Experts of a small language model.
Size: 11 layers, vocabulary 35687.
Experts: 64 experts in each of 11 layers, 32 SwiGLU neurons an expert, 8 picks a token, a softmax router.
Training: a variant of Muon for the experts, 326M tokens, 2485 steps.
Below are experts of layer 2 (counted from 0) of a mixture-of-experts language model. Rows are named router (the router's row for the expert), gate (a neuron's input weights, with its number), up (a neuron's input weights, with its number), down (a neuron's output weights, with its number) and show model dimensions 288-383. Each number is 200 + 40 x the weight over its row's rms, rounded and kept within 0 to 999.
After each expert's rows: "comes before" lists some tokens at least twice as common just after its tokens as in all text. This comes from a sample of Wikipedia text that the model never trained on. Tokens count by the router's weight.

# expert 36
router,232,160,241,201,244,97,247,238,155,217,206,218,274,152,198,181,172,182,260,165,279,289,169,198,225,213,216,167,230,253,152,155,163,125,212,202,225,143,208,302,232,180,189,184,268,207,196,200,233,223,146,172,165,241,150,232,284,216,182,166,221,220,236,200,180,148,228,266,277,133,232,245,151,197,147,162,189,230,140,175,173,188,214,171,187,155,249,242,251,199,168,182,232,189,191,278
gate0,101,202,130,182,202,202,219,176,179,165,175,178,165,210,189,190,212,207,198,185,197,278,258,170,175,239,117,246,188,150,211,170,104,153,252,194,183,120,215,228,207,193,152,232,129,191,189,246,163,164,203,206,216,212,199,184,301,159,155,216,169,166,185,229,156,158,163,180,111,209,195,189,169,142,223,186,239,222,280,244,288,169,152,142,148,217,217,180,209,188,147,233,196,205,158,207
up0,140,156,188,76,179,253,226,205,199,226,251,214,168,191,229,174,219,186,206,242,257,140,226,198,137,123,166,225,211,199,262,199,135,151,248,215,171,150,130,251,155,177,241,137,144,218,278,226,168,195,235,228,214,174,277,222,203,181,195,192,189,221,258,300,166,261,208,170,155,262,164,214,256,101,256,255,138,198,304,226,201,226,237,214,191,187,185,199,188,198,158,203,198,202,276,235
down0,126,254,177,198,292,196,221,231,190,178,191,202,219,193,289,187,209,186,174,229,235,240,190,229,178,191,181,283,274,232,227,177,161,141,211,189,153,139,195,232,245,221,183,186,169,167,239,286,164,177,253,297,165,254,260,134,171,165,184,244,167,137,172,214,209,258,230,181,174,232,216,171,117,138,188,195,222,158,183,201,148,162,123,192,222,270,264,168,198,225,141,187,216,175,212,149
gate1,203,178,180,102,184,224,124,240,151,137,247,237,211,125,262,196,239,246,118,251,211,210,277,167,241,174,218,231,236,300,155,129,225,207,135,176,221,156,167,235,195,242,166,211,241,138,244,165,185,251,193,189,156,258,209,182,241,234,190,222,244,157,218,231,271,218,193,251,194,136,241,321,170,245,165,180,206,218,209,239,168,120,192,221,209,175,213,236,175,193,234,261,167,113,222,240
up1,244,264,244,195,141,177,171,278,188,198,232,247,209,174,101,185,154,174,195,134,259,194,212,234,135,246,213,128,193,223,229,209,158,267,187,175,176,144,225,188,131,219,246,223,208,187,232,148,201,224,218,143,143,210,221,199,285,255,219,239,221,206,198,225,222,226,155,204,169,182,137,274,141,185,229,196,121,120,170,227,212,195,259,145,264,222,256,233,124,265,212,250,232,172,196,212
down1,175,199,204,241,140,169,136,225,230,265,200,170,282,184,175,201,118,239,183,201,178,246,168,167,158,182,78,180,151,237,289,200,217,166,190,180,227,227,278,206,212,176,195,230,196,212,252,181,162,276,198,216,185,246,218,148,200,241,225,213,158,202,174,265,259,159,187,215,221,204,176,153,151,172,239,217,186,185,225,189,210,292,237,220,199,203,158,162,191,243,229,178,128,224,218,98
gate2,186,160,184,168,183,212,144,236,185,259,201,191,239,216,221,212,188,217,217,156,234,161,238,180,185,207,212,249,236,210,191,220,188,236,233,192,204,240,159,202,171,273,178,207,183,182,217,195,204,193,202,238,193,222,268,169,206,136,194,199,108,200,211,174,243,110,173,173,165,217,206,209,216,272,223,187,174,198,153,229,174,304,209,190,103,229,189,192,199,195,180,153,266,245,219,183
up2,213,187,236,209,265,190,302,183,224,251,195,201,173,233,221,186,204,187,182,227,242,189,160,196,159,239,298,124,237,227,108,246,246,213,190,174,146,275,238,242,169,292,144,296,194,130,188,204,210,215,188,211,232,179,210,243,195,215,187,225,142,180,174,176,150,258,175,167,215,240,163,208,205,257,165,231,115,171,255,188,143,208,162,156,121,177,196,250,189,161,138,222,207,210,208,251
down2,167,129,179,214,154,232,139,158,145,239,303,183,230,255,251,137,206,300,104,168,238,166,215,232,221,186,270,139,149,215,265,163,123,234,182,189,285,215,182,201,189,218,256,153,232,201,242,214,185,212,154,180,255,201,134,170,238,207,232,178,180,220,201,244,195,193,184,268,116,181,208,216,191,204,201,207,217,247,145,251,237,204,220,237,197,180,277,188,214,175,232,209,186,181,273,184
comes before: "s", "The", "t", "I", "the", "A"

# expert 16
router,202,217,154,178,270,200,221,200,203,116,217,162,197,218,176,220,227,205,198,168,260,200,172,261,215,177,134,182,202,224,222,152,220,194,295,245,189,155,212,262,222,213,139,200,228,175,235,177,253,234,188,193,170,229,117,162,200,201,204,162,216,238,168,206,225,254,225,195,198,194,237,157,155,169,118,172,159,222,154,194,182,247,205,260,217,200,162,233,271,165,147,229,241,237,216,228
gate0,273,179,266,199,202,164,207,183,249,201,229,202,200,201,162,192,178,184,116,198,165,181,179,215,176,280,180,200,226,204,258,255,263,189,279,104,135,145,274,241,235,178,185,243,216,192,225,178,193,259,281,250,207,159,175,179,153,211,154,175,214,131,196,208,71,171,87,227,151,145,221,235,174,114,194,211,157,197,166,136,154,212,233,162,185,224,151,175,207,191,136,196,278,197,196,243
up0,227,126,95,182,173,244,148,154,291,217,165,178,252,175,179,241,172,179,184,179,244,216,241,249,247,237,185,255,209,156,160,229,245,164,168,174,212,180,187,242,166,196,180,236,182,186,196,173,207,156,186,195,276,250,185,256,208,168,269,215,208,149,258,292,244,173,221,155,177,160,171,144,110,211,211,147,225,175,314,225,133,146,173,195,177,204,178,259,213,174,191,174,173,142,153,180
down0,155,156,224,220,207,197,218,224,208,198,190,233,200,213,206,211,165,179,184,258,189,228,250,201,105,218,252,232,201,186,205,238,271,164,101,281,239,219,198,286,199,245,148,266,193,217,185,237,206,243,231,188,130,200,234,241,197,279,193,189,167,137,181,190,203,244,120,238,162,181,162,247,250,225,248,213,207,191,242,237,214,214,276,242,244,251,259,155,185,149,231,259,210,140,134,227
gate1,186,229,234,190,195,215,239,244,170,123,227,257,260,153,109,237,238,203,185,251,230,173,165,261,235,148,183,185,211,210,222,168,222,228,258,250,151,153,150,225,227,170,215,206,206,210,226,254,241,208,151,233,165,195,200,206,210,240,255,183,176,216,232,234,213,189,190,247,247,195,207,179,230,80,177,178,254,227,150,156,198,174,229,180,151,220,189,198,249,163,228,237,249,255,231,236
up1,193,251,179,92,213,308,276,192,186,153,210,220,192,266,183,225,267,190,236,162,237,197,235,105,201,256,134,242,159,240,189,129,207,243,214,205,271,193,210,238,235,213,234,209,255,255,227,167,131,206,155,177,207,169,176,224,145,257,215,282,172,171,208,189,265,239,258,196,222,180,203,167,241,254,232,226,214,181,174,163,124,196,181,183,187,148,210,175,190,129,238,185,159,123,181,168
down1,223,150,206,160,159,196,150,255,184,168,173,137,166,245,268,252,196,194,234,218,204,232,195,196,200,124,199,179,144,111,218,200,219,211,126,222,203,185,165,175,237,168,193,167,213,200,219,269,181,172,192,268,212,192,254,210,186,152,188,205,198,211,206,151,177,159,136,203,279,208,156,152,207,226,206,203,264,173,199,191,158,242,188,202,258,221,215,313,197,181,149,213,232,229,224,159
gate2,204,136,244,204,203,218,207,273,192,244,155,164,152,152,124,146,176,232,259,156,201,274,181,158,249,215,254,219,172,179,224,187,165,208,270,127,181,224,139,195,131,158,202,252,200,200,190,208,168,148,244,188,162,193,212,178,88,199,186,234,240,106,181,169,191,180,189,205,183,266,186,274,189,171,134,189,217,173,138,187,191,211,171,206,197,204,231,191,226,227,142,208,133,225,236,146
up2,164,244,173,174,197,230,146,261,195,193,116,161,267,243,195,116,174,221,186,176,164,182,236,208,201,226,164,243,181,223,210,199,175,219,204,213,212,219,214,215,181,136,193,258,189,238,185,191,301,240,232,276,192,216,226,181,165,274,163,182,193,199,208,233,145,139,186,195,188,210,201,254,142,175,175,197,222,255,236,132,179,153,165,219,238,158,257,191,220,139,239,219,171,177,201,215
down2,204,241,179,149,228,266,169,166,251,301,209,198,239,192,317,247,125,250,154,200,218,206,189,195,208,227,289,187,226,177,226,192,187,199,118,220,155,161,216,172,223,211,133,103,173,243,230,221,183,264,225,200,171,167,244,203,207,201,153,291,211,203,122,153,183,174,112,241,226,128,132,108,230,233,278,227,206,172,167,250,244,180,172,211,218,193,259,304,176,235,213,188,222,225,179,160
comes before: "0", "9", "8", "5", ".", "6"

# expert 14
router,217,199,224,239,211,164,203,144,189,221,164,209,264,152,200,179,129,250,251,192,276,174,158,182,206,206,113,162,163,227,133,169,260,210,213,236,245,157,221,286,210,233,136,251,230,232,226,126,203,238,182,212,266,265,207,220,208,177,185,200,270,212,246,193,214,226,232,173,157,163,259,251,230,179,166,161,159,141,169,141,239,285,183,213,143,223,191,174,262,143,160,186,224,289,225,261
gate0,236,210,152,181,189,272,207,176,261,174,223,186,190,91,207,153,187,154,215,228,246,212,195,250,189,223,222,221,205,138,220,250,253,167,152,279,197,199,193,249,193,180,200,170,206,202,215,193,196,186,184,198,261,128,182,139,203,191,202,244,174,160,230,215,212,175,224,284,203,175,174,282,81,159,242,261,154,224,205,227,246,226,228,225,232,207,187,140,191,224,223,181,213,218,202,223
up0,239,190,228,160,226,194,214,239,184,169,224,208,234,241,164,205,185,197,230,189,164,157,234,210,213,191,241,222,214,192,198,210,261,192,134,192,253,278,230,233,212,222,171,188,122,222,188,196,199,194,200,201,200,185,230,284,216,192,218,207,240,124,186,213,213,90,188,189,205,177,161,190,140,199,218,150,200,241,179,250,232,267,211,157,114,190,228,241,238,191,240,179,250,232,206,245
down0,137,128,230,264,231,198,170,217,181,176,180,191,230,177,230,228,200,167,169,196,270,193,190,238,200,211,125,282,223,237,158,177,132,208,215,209,281,172,180,187,183,186,116,194,226,167,219,247,222,198,157,172,235,228,257,225,139,145,216,290,213,219,169,184,102,272,152,188,212,240,204,172,177,178,111,208,225,281,234,263,163,181,199,155,165,207,210,235,123,216,161,270,220,251,211,168
gate1,253,132,253,262,224,146,141,183,154,151,292,199,296,246,206,231,207,205,159,118,144,191,232,156,234,200,241,216,195,221,143,168,233,150,144,235,229,110,152,263,117,231,132,198,229,211,236,177,150,131,191,231,184,170,178,136,168,220,200,231,239,232,250,195,184,162,200,191,214,284,184,219,177,133,221,172,233,236,181,204,182,159,144,141,163,219,135,278,197,247,195,216,173,231,200,206
up1,256,85,228,136,180,180,158,182,210,114,233,171,256,272,186,171,169,195,199,144,154,235,223,222,161,208,201,195,177,140,151,178,182,196,210,189,298,166,154,276,197,245,207,217,202,206,214,152,142,289,185,246,182,169,206,231,201,178,165,206,200,138,224,179,196,113,138,185,159,234,94,198,145,165,223,195,324,188,165,194,230,185,180,194,199,198,285,241,170,173,247,179,241,242,182,190
down1,210,213,163,215,214,204,159,195,238,138,242,230,233,222,243,190,183,231,171,275,107,240,281,141,196,198,297,210,175,192,185,170,233,226,205,204,200,219,190,196,253,146,184,244,190,340,174,199,164,188,177,200,233,165,228,233,239,246,203,234,271,184,238,222,227,138,192,174,167,207,193,223,166,216,203,192,247,191,205,154,201,196,274,219,147,250,198,201,238,228,125,162,193,178,137,215
gate2,211,223,216,225,190,155,181,193,177,189,173,180,240,131,233,213,206,235,171,171,245,253,160,213,235,213,147,279,192,173,222,134,206,226,179,194,235,210,193,91,222,200,160,206,197,207,230,150,216,264,204,169,205,240,174,159,187,151,221,221,176,144,228,283,182,180,163,204,148,193,222,121,255,271,176,241,192,177,225,233,138,176,226,206,226,150,145,215,173,247,244,176,245,129,193,178
up2,173,144,244,150,171,278,184,173,205,234,213,167,226,218,136,162,233,203,234,206,275,190,213,158,243,164,205,161,254,177,263,181,170,158,252,190,262,222,169,175,143,221,182,262,102,214,202,265,204,203,181,154,190,156,235,142,164,150,101,270,203,225,218,180,208,213,185,203,229,201,224,238,208,172,234,208,168,148,235,241,214,164,194,160,212,194,177,184,238,176,214,218,129,251,266,190
down2,169,201,131,164,212,146,222,124,128,269,150,126,219,119,228,103,205,159,148,176,205,198,173,133,232,257,176,216,266,233,241,261,182,203,212,181,137,212,224,250,196,235,239,167,114,266,221,260,147,240,186,197,186,153,287,221,234,168,190,268,224,177,187,240,211,157,212,241,253,215,141,218,193,185,229,243,189,151,179,171,237,223,282,191,217,207,223,147,170,167,206,218,172,235,180,278
comes before: " ", "\n", " —", " \"", " W", " USA"

# expert 3
router,274,256,231,204,257,191,190,194,233,213,227,234,153,141,153,153,176,163,257,152,242,188,215,157,220,240,205,173,213,187,187,148,230,208,197,212,235,213,156,201,209,103,213,220,213,188,220,193,253,215,199,163,193,277,145,165,226,191,213,201,238,161,255,200,190,189,268,200,252,184,256,225,212,280,214,191,226,235,210,168,147,219,250,204,240,225,190,163,200,231,203,178,202,230,245,175
gate0,169,197,168,167,151,192,209,188,141,191,239,167,251,246,214,259,228,178,164,182,209,188,181,219,176,174,178,228,228,258,193,173,117,185,199,147,183,136,192,282,179,182,267,200,255,149,182,132,178,171,225,157,253,200,238,162,177,213,212,169,155,196,265,214,170,181,150,194,206,262,244,239,171,172,131,236,153,252,192,280,175,189,247,169,158,218,154,261,184,152,189,279,258,208,140,151
up0,217,185,181,189,172,196,225,220,144,142,193,175,220,172,175,240,218,261,230,209,239,254,119,186,198,185,247,268,268,227,190,234,280,259,218,182,182,188,270,226,151,254,207,234,224,159,221,174,176,188,177,190,321,246,174,172,161,202,267,203,219,182,183,224,270,214,144,247,204,203,150,171,188,142,292,154,200,234,117,205,254,226,156,132,210,186,215,124,219,149,205,208,155,153,241,218
down0,184,196,165,243,218,169,146,280,230,228,131,209,209,193,213,99,253,191,215,265,236,250,263,247,212,204,149,187,156,225,177,206,143,193,248,167,183,198,200,185,186,182,223,292,230,207,171,226,171,223,232,227,161,177,198,150,196,156,156,168,170,225,126,299,224,215,248,177,249,250,212,210,292,210,103,170,213,206,234,173,147,213,146,210,206,179,168,220,245,201,194,201,135,274,160,160
gate1,199,210,213,186,182,163,184,148,202,220,190,125,205,147,226,245,210,182,162,148,234,190,192,294,192,231,240,245,216,136,219,260,167,134,301,88,193,184,193,214,143,197,175,183,221,144,256,188,187,170,234,217,167,230,204,235,157,289,211,206,259,160,208,195,102,210,194,163,223,196,165,171,199,214,233,194,198,212,188,213,219,240,292,164,194,181,168,202,297,219,199,107,220,208,222,231
up1,217,258,262,203,207,256,182,236,227,211,197,245,234,233,197,255,206,200,189,209,271,190,173,247,282,244,256,220,184,179,159,114,246,134,223,204,195,188,246,234,272,170,142,160,108,211,197,157,256,271,206,213,236,250,117,185,195,258,164,104,156,174,139,151,185,236,206,227,231,168,146,211,199,165,227,164,180,151,219,261,188,271,235,226,186,129,260,269,170,223,261,184,166,214,221,211
down1,157,140,247,179,220,131,251,182,171,171,211,262,212,258,198,171,258,241,231,195,212,162,234,240,101,131,206,229,249,190,209,175,247,196,238,145,167,187,220,246,252,209,169,202,190,165,238,231,315,188,166,136,202,212,191,246,106,195,216,197,168,244,138,238,206,208,229,202,167,189,122,200,157,219,192,208,266,216,142,195,163,224,125,269,247,219,199,180,134,223,197,212,267,160,174,219
gate2,210,215,258,177,138,182,224,232,232,240,249,176,238,181,286,191,148,233,238,174,174,183,232,191,204,121,242,187,174,200,202,206,236,205,194,236,298,194,186,249,193,198,162,217,183,113,145,131,216,188,172,176,140,180,144,241,243,269,241,239,196,236,165,230,134,146,193,140,246,178,267,233,235,170,185,227,212,214,157,216,228,247,173,251,173,200,129,234,235,220,279,186,225,187,173,210
up2,207,152,232,203,173,169,173,148,221,185,220,167,159,175,254,180,229,191,167,206,158,180,167,169,302,169,208,174,199,164,160,192,196,219,251,191,188,203,210,165,204,162,219,227,171,266,155,195,171,194,158,223,195,193,215,176,181,167,216,158,273,148,204,146,150,193,164,271,256,173,210,193,146,153,165,263,273,247,192,233,172,195,134,220,189,144,272,197,230,198,225,227,185,250,209,144
down2,118,216,244,161,235,156,162,208,183,270,198,81,137,210,126,241,177,248,183,201,166,119,211,210,223,220,190,298,270,189,199,180,180,221,211,188,194,223,195,158,182,169,186,149,187,216,171,152,191,213,237,195,204,176,222,132,272,247,184,198,192,115,242,199,204,239,181,211,232,195,210,174,221,111,175,268,244,139,268,212,151,211,170,229,205,176,240,222,207,196,211,196,206,181,174,256
comes before: " ", "9", "8", ";", "th", " —"

# expert 4
router,210,244,203,198,244,178,249,106,200,203,163,204,239,186,196,133,204,173,257,126,183,258,151,232,234,161,218,196,200,171,170,187,173,119,304,187,266,162,124,245,192,128,230,199,214,196,218,161,201,239,198,247,167,266,192,232,263,192,140,112,236,278,138,142,150,160,208,236,257,216,201,187,190,192,208,161,162,246,190,197,161,238,287,229,234,151,217,234,240,200,163,256,227,172,202,280
gate0,146,206,210,224,172,103,211,217,148,160,231,169,212,188,161,158,209,155,265,225,185,250,210,206,233,231,239,235,240,231,191,241,112,228,226,196,218,137,269,211,251,178,182,150,228,171,132,230,183,155,209,192,234,138,219,244,143,230,260,209,232,171,244,234,165,212,150,235,219,275,176,198,193,235,208,237,215,204,224,171,167,251,219,132,220,160,180,212,146,191,190,154,182,214,282,267
up0,162,154,211,216,204,152,215,158,196,128,244,114,214,228,153,192,299,179,186,217,181,218,250,171,222,174,189,184,256,253,187,173,239,192,195,180,146,253,261,178,147,217,232,176,212,221,253,203,181,144,252,205,235,202,139,239,218,223,187,184,174,166,137,232,151,214,176,209,230,178,136,242,172,237,198,256,173,177,152,181,259,173,241,183,217,233,251,164,211,176,140,270,233,148,279,186
down0,121,233,147,199,179,250,186,135,222,202,267,169,167,246,282,219,185,189,176,252,195,156,214,244,253,139,201,106,191,198,211,141,146,196,239,272,279,213,211,204,165,212,230,143,181,276,229,254,184,285,169,218,230,181,173,267,203,187,142,212,215,198,223,170,226,214,191,265,171,203,216,229,161,250,204,203,178,169,201,180,135,213,204,243,216,240,208,186,182,207,149,171,260,276,232,147
gate1,184,243,178,190,168,168,167,173,198,215,193,198,243,233,171,188,238,204,240,266,159,175,218,105,210,156,208,89,142,235,230,272,199,240,166,186,172,170,171,192,172,201,153,212,180,177,222,215,222,190,192,180,250,201,222,154,132,194,228,195,180,184,205,190,228,218,141,148,205,137,185,247,229,202,240,244,189,88,216,226,299,207,266,242,205,267,249,167,150,243,146,201,175,219,138,248
up1,196,198,200,222,238,171,191,198,260,263,178,153,230,146,180,157,261,300,269,123,237,245,261,199,153,192,182,147,192,209,254,122,141,172,188,152,246,128,168,211,183,191,154,227,203,283,216,182,142,200,199,179,114,196,178,179,190,233,178,187,160,227,220,186,167,251,152,220,160,201,164,211,206,182,196,209,237,148,167,269,246,249,219,206,225,123,145,231,173,164,275,159,238,298,208,254
down1,191,196,197,161,237,190,219,178,191,206,264,156,195,208,179,179,220,191,191,216,212,158,214,163,188,212,104,212,273,187,157,250,150,276,209,219,146,251,203,181,110,192,210,189,195,251,130,164,160,186,147,121,187,160,266,227,165,241,141,251,182,219,206,212,169,259,193,191,178,167,220,289,273,151,164,205,246,234,187,170,251,131,302,208,154,215,109,188,174,150,276,155,201,215,212,173
gate2,192,177,271,192,235,166,157,205,185,163,280,192,309,264,196,118,160,191,206,222,171,131,180,248,156,180,199,184,304,212,150,210,168,179,182,192,162,224,199,247,135,231,229,228,179,184,179,216,128,237,230,232,135,158,266,232,277,221,226,229,138,241,170,223,176,166,158,294,172,246,224,168,228,203,221,209,139,271,178,207,137,235,267,189,205,203,161,192,234,187,243,185,231,237,244,275
up2,218,182,200,150,118,200,158,208,175,226,210,184,213,183,159,221,259,214,223,176,145,228,187,186,198,169,232,155,244,142,268,210,196,264,234,159,196,187,175,182,201,215,174,180,145,188,188,253,104,167,220,81,216,162,206,218,164,206,184,139,160,203,189,266,167,234,184,171,130,233,258,202,219,211,218,179,260,227,196,161,142,197,242,160,163,161,196,195,182,178,191,171,223,121,158,279
down2,218,215,140,177,201,192,230,224,131,119,153,178,209,122,208,212,196,159,187,195,252,146,210,87,229,121,188,200,134,239,246,167,191,164,236,154,202,139,249,203,203,243,127,170,205,204,166,163,140,201,274,236,183,186,178,170,216,169,291,185,146,145,234,178,200,170,133,153,119,179,178,241,236,216,128,158,222,152,221,204,193,234,205,173,262,245,226,247,238,214,169,250,175,191,221,196
comes before: " and", " the", " he", " which", " but", " a"

# expert 1
router,210,273,211,230,188,177,171,240,186,147,187,214,259,180,115,177,152,213,173,179,224,219,154,218,128,149,225,176,261,186,230,223,221,200,231,266,170,164,238,167,195,226,175,214,178,191,206,129,251,205,217,173,189,219,207,204,279,161,144,223,275,243,224,178,235,160,304,131,245,207,213,204,208,237,155,226,141,155,165,186,155,235,202,245,188,177,176,149,234,179,182,212,164,295,212,209
gate0,251,232,138,228,229,229,262,276,237,206,147,146,253,204,133,214,188,248,243,194,159,131,223,174,185,239,191,201,185,185,190,144,163,210,122,196,160,175,172,182,102,257,158,172,223,161,200,192,244,214,179,258,192,167,231,185,175,188,231,248,212,274,204,226,150,242,227,213,253,190,164,185,169,149,277,218,206,151,190,158,224,157,179,155,230,297,166,141,160,238,205,246,133,181,173,207
up0,216,158,225,203,223,150,174,170,210,109,78,239,243,287,197,225,143,304,182,159,237,177,184,87,192,256,184,180,191,193,164,94,218,259,232,168,195,230,140,217,174,209,177,167,220,178,201,169,170,237,193,227,200,186,216,198,195,205,271,190,173,215,176,203,241,206,216,193,223,241,137,189,222,224,144,220,246,152,189,170,176,222,122,206,148,206,199,199,116,267,155,192,227,148,132,179
down0,120,237,194,128,226,173,202,160,215,171,169,220,214,167,153,160,201,217,230,205,169,202,164,159,114,51,189,178,184,234,174,219,204,227,229,182,223,277,193,134,216,181,229,218,149,123,165,177,220,240,186,187,180,197,202,198,119,165,139,209,176,182,238,114,174,166,172,146,239,177,149,129,129,196,148,176,228,192,244,199,160,306,214,206,235,168,136,226,178,174,168,182,170,206,170,227
gate1,193,199,164,222,194,274,168,191,194,204,219,154,217,166,213,155,213,240,138,244,233,170,165,218,196,211,168,202,237,164,179,176,246,144,149,175,172,265,183,154,250,172,156,219,216,241,214,193,194,188,91,193,231,214,202,145,128,249,256,133,206,207,235,220,248,240,212,199,179,193,245,179,123,177,189,224,195,208,184,149,183,209,200,230,123,151,214,113,131,133,227,276,183,152,228,229
up1,227,225,215,219,189,181,200,197,230,177,209,232,193,250,222,218,243,170,182,132,145,261,234,211,227,213,217,205,231,216,233,167,165,219,185,305,218,237,250,173,246,138,144,215,207,189,207,194,198,195,224,182,212,216,183,181,236,197,110,177,253,199,170,207,240,150,237,195,212,226,161,307,214,216,230,270,167,232,232,214,112,143,246,210,212,231,208,183,208,288,223,220,263,222,197,208
down1,197,206,242,170,163,197,175,209,139,135,239,209,192,206,196,274,200,190,152,204,220,179,225,222,152,168,139,254,152,260,141,207,201,269,279,201,209,169,217,239,189,147,127,249,219,111,225,181,180,258,169,161,219,188,251,264,262,231,215,195,243,210,234,257,199,129,245,253,173,155,238,199,212,247,200,244,171,246,218,224,271,162,171,197,196,188,199,202,195,174,124,168,248,298,134,183
gate2,229,225,156,306,192,203,159,231,176,196,158,178,295,176,167,183,262,250,270,134,263,220,261,173,125,212,181,152,185,195,173,152,210,191,175,206,137,232,252,176,139,283,250,177,199,197,156,199,149,235,162,237,160,180,234,302,241,236,229,217,256,206,270,172,204,171,190,177,172,208,144,199,168,160,145,165,143,195,209,168,283,195,171,158,184,182,195,219,198,141,189,188,148,191,90,248
up2,154,184,226,209,284,193,197,225,101,191,196,247,252,213,130,237,223,193,203,148,268,197,183,133,176,118,263,192,176,231,218,242,187,193,140,159,219,181,191,208,218,186,230,264,242,210,156,211,206,107,173,180,229,129,178,262,151,207,195,195,181,199,188,217,214,211,194,191,162,195,172,239,167,230,165,240,173,202,223,231,259,200,181,171,162,206,203,228,193,231,172,177,191,228,218,158
down2,209,229,243,178,181,211,149,241,263,199,166,208,201,204,274,298,174,187,155,173,142,170,223,279,173,232,159,192,243,193,227,217,221,198,191,174,236,170,155,126,248,161,192,189,203,288,228,252,190,199,179,129,224,233,171,201,267,147,209,198,206,188,187,185,224,124,214,228,193,183,278,173,163,207,245,146,185,145,240,152,119,177,212,232,150,207,171,212,236,199,248,249,170,265,206,201
comes before: " ", " \"", " —", " MF", " '", " USA"

# expert 58
router,280,132,279,179,198,230,175,212,181,207,111,203,266,165,173,178,162,209,145,215,280,166,185,185,168,146,132,262,262,202,133,176,177,207,231,177,238,133,219,283,247,145,175,192,238,146,141,211,240,246,167,175,211,237,208,217,158,227,111,211,228,273,203,199,277,234,266,246,163,207,202,166,255,235,214,144,151,271,138,152,254,173,272,198,195,203,184,235,177,217,140,174,201,206,199,255
gate0,200,228,242,226,217,211,264,250,248,227,231,227,230,270,154,161,195,216,235,238,267,193,84,236,143,228,192,199,189,271,166,216,185,187,162,170,234,234,220,224,210,171,119,195,222,214,203,221,195,182,152,127,173,211,206,161,255,154,153,164,195,277,175,210,307,213,195,219,253,199,166,150,163,158,182,169,256,257,188,203,186,118,198,169,202,212,234,295,182,161,174,100,286,178,160,145
up0,172,189,215,171,234,169,183,120,195,238,166,272,234,217,208,189,205,184,200,251,215,248,252,208,164,154,185,230,247,165,212,197,186,200,183,110,195,182,142,195,129,257,249,246,162,222,87,164,119,214,183,218,207,255,216,233,184,269,187,196,118,194,247,203,157,190,201,208,136,218,219,210,238,240,246,227,209,237,196,238,219,201,194,227,156,73,246,252,195,184,220,301,147,272,260,195
down0,130,147,312,263,176,193,245,218,204,148,221,200,236,270,247,231,297,154,239,200,207,157,145,214,170,168,157,135,173,262,159,241,195,164,197,231,180,188,122,196,252,190,107,199,228,235,135,262,230,223,131,196,181,237,246,148,184,147,125,223,187,158,190,208,275,211,305,243,235,214,207,116,253,182,198,253,181,191,211,157,237,126,160,196,78,190,172,240,227,196,230,225,181,225,215,212
gate1,153,221,168,187,234,199,178,160,159,167,207,219,182,101,232,204,185,213,149,282,215,217,179,212,164,189,236,182,177,170,235,198,230,210,220,255,141,186,183,168,247,167,167,233,195,246,194,255,224,171,228,215,265,276,209,191,175,166,170,235,266,208,154,164,246,119,241,259,199,250,231,259,239,199,215,168,182,233,239,248,257,167,213,212,239,128,228,219,182,244,218,185,191,222,191,230
up1,230,202,165,251,189,217,227,217,206,205,189,160,120,238,149,110,258,139,219,219,204,128,205,224,116,143,212,175,230,205,234,281,257,145,260,138,210,170,148,167,230,169,221,226,215,152,228,179,258,238,143,147,116,141,175,218,195,211,193,169,194,217,196,215,167,206,227,275,259,221,221,93,209,191,173,176,261,227,261,219,140,138,198,186,189,181,180,220,225,181,236,240,179,239,257,190
down1,231,230,333,153,247,164,164,212,215,206,183,259,190,184,243,167,187,208,183,270,224,236,222,190,248,133,251,267,196,245,123,200,154,168,256,266,136,185,170,269,202,204,201,208,200,97,201,161,197,117,168,211,272,218,208,175,162,121,137,187,300,256,223,310,199,189,210,230,227,268,201,229,203,211,199,205,118,151,199,189,208,206,211,267,224,260,190,217,219,230,168,255,170,234,211,260
gate2,180,131,135,198,173,187,214,202,213,161,215,202,193,195,155,127,261,184,182,280,196,197,221,237,103,163,206,216,169,226,237,191,160,180,173,198,178,187,142,216,200,206,173,288,191,168,191,207,244,206,227,225,244,201,191,278,157,210,151,193,213,216,193,206,164,172,202,249,168,142,245,202,195,150,154,163,193,278,205,169,213,184,281,183,249,166,240,243,161,127,133,279,213,232,215,155
up2,191,232,165,246,222,222,197,162,175,215,197,164,187,226,241,187,255,225,243,126,145,176,249,233,188,135,220,259,215,219,198,196,145,274,180,266,192,252,224,211,262,160,205,167,153,209,223,244,241,239,167,163,215,190,272,159,220,211,184,202,177,138,159,128,175,159,238,127,228,178,209,252,274,242,219,199,201,191,182,182,248,159,254,181,134,145,191,299,183,197,214,198,211,214,185,269
down2,195,149,193,291,193,192,162,141,142,186,188,124,104,254,116,218,217,200,236,175,139,230,245,192,109,225,179,211,228,170,225,196,226,277,141,118,114,146,201,203,140,166,217,159,246,195,231,269,174,197,155,208,170,231,242,163,214,197,205,209,218,227,215,216,173,194,216,143,168,215,217,137,129,178,234,244,191,230,166,216,189,271,195,164,218,222,169,174,174,197,178,227,206,217,230,172
comes before: "0", "1", "9", "2", "8", "7"